config.yaml
d_expert: 64
normalize_top_k: true
routed_scale: 1.0
balance_loss: 0.00415
tie_embeddings: "early"
beta1: 0.95
train_tokens: 791300000
Below are experts of layer 3 (counted from 0) of a mixture-of-experts language model. Rows are named router (the router's row for the expert), down (a neuron's output weights, with its number) and show model dimensions 0-255. Each number is 50 + 10 x the weight over its row's rms, rounded and kept within 0 to 99.
Before each expert's rows: "comes before" lists some tokens at least twice as common just after its tokens as in all text. This comes from a sample of Wikipedia text that the model never trained on. Tokens count by the router's weight.

# expert 26
comes before: " ", "\n", "ed", " Succeed", " Preced", " 1"
router:50 21 51 51 51 46 73 46 57 48 48 29 46 52 59 49 33 49 48 30 66 60 37 54 32 54 43 62 52 39 44 59 56 52 35 68 48 60 59 55 71 26 47 51 61 44 40 36 46 62 40 50 40 39 53 34 41 44 57 43 35 59 50 43 65 33 57 18 60 33 40 53 40 49 52 53 41 64 53 56 56 43 37 54 37 64 61 58 47 45 61 53 52 38 44 39 48 38 53 37 55 56 55 38 41 32 65 64 54 63 42 51 52 48 54 35 26 39 53 50 56 46 50 57 46 55 47 42 34 55 66 44 44 57 61 64 48 59 52 67 53 61 54 39 48 47 31 53 27 45 50 42 56 57 46 68 49 40 59 41 48 43 50 53 60 64 40 49 35 52 38 48 55 47 39 30 35 59 45 50 37 53 53 41 42 53 39 43 45 42 58 47 47 43 51 51 56 45 53 61 61 54 47 66 25 46 47 63 50 42 71 55 41 52 72 57 67 51 52 62 54 47 56 56 46 34 62 37 49 60 57 56 48 62 58 61 51 52 45 53 67 35 44 46 50 45 50 61 54 44 71 48 57 60 59 48
down0:37 53 46 57 64 51 59 35 33 32 42 33 42 39 39 37 47 43 46 54 59 49 66 52 60 42 80 51 43 45 63 51 62 56 41 47 54 45 44 65 66 54 42 56 43 68 63 56 55 58 59 59 43 36 51 33 43 51 65 50 48 34 45 45 34 52 61 38 51 36 40 55 48 51 60 52 56 31 48 28 50 42 52 35 54 37 50 50 54 39 54 59 56 24 38 51 37 57 58 47 41 65 50 59 37 49 37 62 53 48 64 47 52 40 49 31 67 38 46 60 32 41 67 38 44 60 45 48 30 47 42 25 54 61 54 55 44 63 41 60 40 50 58 50 44 54 63 42 47 63 43 74 47 41 59 63 36 41 59 66 52 64 70 48 30 51 52 56 41 49 47 52 48 54 54 50 35 37 63 48 52 42 51 52 53 48 49 45 55 45 67 40 36 46 56 39 53 47 68 40 49 35 42 56 54 58 61 46 48 44 43 32 50 22 60 46 44 61 57 52 55 54 59 37 34 35 38 44 55 38 42 56 46 44 51 55 62 54 60 44 24 56 45 49 60 46 55 45 58 65 39 42 56 53 41 58

# expert 200
comes before: ".", "S", "C", "B", "D", "N"
router:61 28 59 55 46 67 52 59 50 43 52 43 48 55 46 51 53 52 69 31 56 61 39 49 47 61 31 58 56 45 43 55 66 43 39 62 31 65 36 45 37 38 49 40 65 29 48 45 28 62 34 63 48 49 25 49 37 34 38 43 43 49 41 48 50 38 55 40 57 53 68 72 58 39 41 65 51 71 55 48 33 33 51 49 42 46 49 66 44 35 58 73 40 33 65 68 44 52 54 50 53 49 42 35 52 46 59 46 40 52 53 66 52 62 47 44 49 45 51 44 48 59 52 71 52 49 57 45 62 67 41 45 46 34 48 55 44 44 53 61 65 62 50 44 36 56 43 51 30 43 59 36 61 58 60 59 56 51 50 44 56 63 45 31 50 67 60 48 45 55 48 55 56 48 40 47 27 64 38 54 47 65 49 36 53 55 39 54 51 31 27 60 49 51 45 54 52 42 49 52 57 48 56 49 38 56 46 55 57 61 44 48 50 39 59 49 45 46 54 72 64 54 65 59 41 42 59 44 37 52 51 47 68 50 52 48 39 57 41 50 40 43 29 59 56 47 39 47 49 26 48 64 58 58 48 53
down0:46 46 59 50 50 48 57 63 48 49 70 58 63 44 40 48 36 48 41 42 70 50 50 31 41 40 46 54 71 61 54 38 69 49 59 42 57 56 65 58 55 44 46 63 59 37 47 49 52 46 48 55 48 43 63 56 68 53 58 47 53 57 47 46 54 40 35 32 48 38 40 40 45 63 32 40 42 43 51 43 69 53 59 44 52 49 44 44 37 52 64 49 67 48 51 48 59 64 46 30 62 71 61 62 45 46 72 46 72 53 56 67 47 46 51 49 53 51 57 48 58 52 55 48 35 53 32 38 49 70 56 48 44 47 63 56 33 50 60 33 43 68 43 51 65 42 25 59 60 64 44 58 35 32 45 59 46 48 45 53 60 36 54 35 46 35 61 54 50 58 60 49 43 46 71 33 38 36 44 56 47 54 60 61 46 41 50 46 47 44 53 50 41 50 54 54 55 40 56 53 63 48 53 57 42 65 52 30 60 62 40 48 59 52 33 66 57 42 54 44 40 47 63 57 57 47 47 46 56 50 64 32 68 48 42 53 63 67 60 32 50 51 44 57 47 36 40 62 45 24 46 43 76 49 54 38

# expert 176
comes before: ".", "/", "a", "i", "t", "on"
router:53 29 44 55 44 68 65 55 49 35 57 32 61 56 48 54 67 51 60 32 61 49 39 47 46 62 45 72 54 57 60 55 59 45 38 54 24 55 46 43 50 46 43 43 63 52 42 47 59 56 41 54 51 49 38 28 47 42 50 47 46 47 45 33 52 34 49 57 61 52 54 45 35 47 34 54 44 58 62 58 38 45 43 42 47 67 58 61 45 52 52 49 49 40 49 58 45 40 52 49 57 53 34 47 50 52 60 44 47 48 68 46 55 56 60 38 51 55 47 46 62 63 48 57 46 42 50 47 48 65 48 39 42 40 54 61 48 46 50 62 50 66 67 45 42 41 52 79 46 37 44 42 65 67 28 54 68 59 35 28 63 57 60 51 57 63 43 56 45 54 45 62 49 49 41 45 21 67 44 66 45 55 41 34 53 56 47 39 52 59 23 55 47 40 51 55 60 45 50 49 53 63 66 53 38 59 45 57 49 62 59 30 51 47 65 56 24 48 66 59 71 38 50 57 50 40 51 45 41 37 44 53 45 60 44 53 38 55 56 49 45 36 40 61 47 45 45 44 61 43 62 68 73 60 63 60
down0:55 51 51 53 54 40 57 48 61 52 42 60 64 49 37 36 48 58 46 55 37 49 34 42 41 51 44 51 37 56 43 36 47 52 62 42 50 50 38 59 29 40 65 49 68 48 59 46 71 44 38 60 63 46 50 45 57 42 47 47 45 49 47 59 58 46 51 41 55 38 61 48 47 46 50 49 55 39 39 55 17 45 59 71 45 36 45 51 44 49 47 49 46 41 69 44 50 31 64 48 37 36 42 57 37 46 48 61 46 46 28 35 51 47 46 41 48 35 42 39 35 42 46 48 48 54 66 57 42 57 39 57 34 44 64 59 64 43 56 72 49 42 52 49 49 45 49 48 47 46 51 33 67 42 51 57 33 32 49 70 42 53 40 47 62 52 54 62 57 41 59 43 45 53 48 55 38 46 33 39 40 50 53 61 36 53 39 42 44 38 38 24 35 49 61 53 73 48 41 49 62 77 44 68 52 48 53 49 56 77 36 42 67 64 64 35 58 33 51 44 52 54 41 37 58 45 29 38 43 60 57 39 38 64 38 47 62 55 46 51 41 60 36 51 40 51 58 48 54 59 39 27 50 50 54 43

# expert 102
comes before: "\n", " ", " 0", " —", " 1", " 2"
router:56 18 57 50 55 49 62 55 48 33 42 49 49 39 59 43 45 53 58 48 50 66 46 43 43 61 18 46 52 54 45 57 56 55 43 68 57 63 36 52 56 21 44 50 58 33 52 36 57 45 48 50 45 46 48 30 46 40 43 51 40 54 52 46 44 45 55 39 49 47 41 59 42 46 43 58 44 75 40 50 55 42 54 43 29 77 65 57 44 52 55 54 52 21 50 32 28 44 59 51 47 58 50 46 53 40 61 64 46 45 51 53 43 48 54 35 41 50 59 46 66 70 47 51 49 43 56 50 32 56 53 38 39 45 62 51 63 41 44 51 49 63 56 34 35 47 49 58 39 53 49 45 44 66 40 43 60 51 50 44 50 49 41 50 47 48 45 42 27 57 44 46 60 65 43 39 42 59 43 57 36 50 54 45 43 41 31 50 51 37 45 60 44 50 59 50 53 43 73 58 54 63 65 66 31 48 48 78 58 46 49 43 46 46 56 56 63 59 63 49 59 46 35 52 33 38 52 52 37 54 61 54 49 64 49 57 60 49 47 51 72 40 47 46 54 34 52 52 41 30 66 54 61 71 41 48
down0:74 57 62 35 40 49 40 58 56 45 62 48 50 54 42 57 56 49 50 52 49 53 43 34 45 44 44 65 62 57 63 50 53 45 30 58 63 53 50 36 49 49 55 34 30 69 43 38 50 50 40 39 51 54 38 43 53 59 47 43 34 65 37 32 67 55 58 65 43 42 59 55 51 76 50 43 55 52 54 65 39 35 29 61 49 25 47 46 52 47 42 30 51 52 77 41 42 47 40 64 57 41 51 58 47 48 46 71 50 39 70 40 55 60 69 49 58 61 48 50 57 49 41 55 57 47 68 48 45 31 35 46 56 61 52 50 45 52 39 52 52 61 63 42 49 55 43 54 33 41 62 49 48 48 49 53 48 60 33 40 57 38 62 47 43 58 72 52 58 50 47 52 42 59 40 48 27 49 50 48 24 46 56 44 49 52 49 55 52 49 49 42 38 32 57 48 49 51 55 46 56 52 36 49 49 37 38 36 25 47 52 48 58 52 51 60 41 54 43 59 68 33 60 52 35 33 42 46 56 54 60 51 56 48 35 52 48 53 52 48 55 40 45 71 42 34 37 52 58 24 44 52 40 40 34 40

# expert 151
comes before: "\n", " ", " 1", " 2", " 3", " 4"
router:47 08 58 50 61 49 68 45 44 36 37 35 54 48 53 54 46 52 63 46 67 54 43 40 39 55 35 54 53 35 49 56 58 64 43 72 51 62 49 53 58 32 48 45 69 42 42 37 39 49 45 57 45 45 48 25 50 34 49 51 38 52 49 42 62 32 55 26 50 37 44 56 37 54 49 51 47 54 42 59 62 30 47 44 39 69 60 62 44 46 57 55 51 36 50 40 40 38 57 47 52 52 57 48 52 27 64 80 41 56 56 62 48 47 62 41 42 41 58 53 61 48 42 47 52 57 61 38 36 64 48 34 42 45 57 52 60 54 49 57 51 58 53 39 47 52 40 61 22 41 56 41 50 61 47 54 48 53 54 48 37 45 47 41 49 49 51 38 30 62 47 45 69 65 41 31 45 56 44 53 36 54 54 47 44 51 31 43 45 37 47 66 48 51 53 56 49 41 62 55 56 55 50 67 34 46 49 70 54 43 49 41 53 53 60 53 55 63 60 55 62 45 57 60 35 31 58 46 44 52 60 63 50 59 51 47 49 48 56 53 73 36 38 37 60 42 51 53 48 37 60 55 65 69 49 44
down0:32 47 37 48 52 43 57 43 62 50 60 50 59 59 61 59 35 61 50 58 47 49 61 53 26 50 58 41 42 62 34 50 51 46 69 39 68 47 45 56 73 45 48 39 54 58 30 55 54 40 44 31 56 44 49 60 42 28 52 56 43 37 38 54 64 44 46 58 40 41 42 44 51 57 44 45 36 59 46 58 49 53 64 47 42 35 40 46 58 57 45 62 60 55 75 59 38 68 52 70 46 51 51 41 45 51 39 61 73 37 43 58 46 60 59 30 53 36 58 60 61 45 59 66 60 46 36 56 44 42 51 70 51 45 71 51 45 45 48 49 32 54 41 57 42 31 43 75 49 48 56 54 40 47 36 46 45 49 45 47 57 48 32 54 69 42 41 63 45 52 42 51 62 39 58 52 54 55 55 45 39 49 48 44 43 50 54 55 51 58 39 58 46 40 63 61 34 51 60 46 58 64 66 45 53 35 46 40 50 38 51 75 66 40 58 63 33 65 52 50 69 47 41 48 59 56 51 64 61 68 68 41 58 49 34 61 70 56 49 48 58 49 40 54 53 49 56 49 59 35 52 30 49 60 55 55

# expert 65
comes before: " to", " in", " from", " as", " later", " on"
router:66 27 51 50 50 53 60 61 52 49 58 37 58 48 39 51 62 63 65 43 50 46 40 27 47 45 39 35 58 51 47 46 73 49 36 73 36 54 55 57 51 38 60 45 56 38 57 40 34 62 44 46 41 51 33 49 52 38 48 55 56 60 51 47 52 52 55 49 66 36 44 52 40 42 38 63 49 51 51 45 50 41 53 42 48 70 65 51 45 38 66 56 47 48 45 52 34 36 78 38 59 61 45 43 43 58 50 71 39 35 49 41 60 51 50 46 49 45 55 44 48 64 47 50 35 39 39 69 44 47 56 55 35 31 53 52 60 44 49 47 60 61 55 32 54 31 55 52 43 17 66 54 51 61 31 55 67 47 48 46 61 54 58 24 56 38 51 50 43 66 41 49 54 51 41 30 50 66 43 49 43 52 59 36 38 39 43 60 37 52 31 61 47 34 46 56 62 46 61 62 58 63 59 42 45 55 34 53 51 51 42 38 54 51 59 62 50 67 72 60 52 53 58 52 43 49 64 47 65 65 67 54 63 52 57 47 41 65 50 51 52 60 36 49 43 42 50 46 55 43 49 50 66 57 52 59
down0:42 59 54 63 52 59 50 37 48 60 44 39 34 58 53 50 50 60 66 45 47 69 62 45 45 50 54 54 49 47 42 50 42 57 42 47 44 48 48 47 41 53 48 75 49 42 57 38 44 40 47 55 61 51 44 50 53 39 50 66 47 43 66 34 48 33 59 68 66 71 37 49 58 36 58 53 72 45 30 53 44 65 59 64 42 74 52 56 53 50 50 46 65 44 46 56 56 53 35 49 64 59 65 52 54 26 31 44 57 59 49 75 40 35 52 56 54 49 53 43 52 55 48 47 46 45 60 42 45 57 44 46 44 59 42 42 53 39 64 59 66 45 53 47 38 45 46 41 43 71 72 55 49 52 55 38 37 43 47 54 58 56 65 45 48 47 58 27 20 34 58 69 62 61 39 55 55 54 53 64 59 43 54 72 48 57 43 52 52 51 58 18 44 42 52 32 38 49 47 27 46 48 40 51 63 40 48 42 41 59 51 56 57 61 45 57 67 52 47 54 54 60 61 60 41 29 64 59 38 49 43 45 50 40 64 57 56 53 41 50 54 50 59 45 54 52 37 53 37 54 54 53 69 70 48 60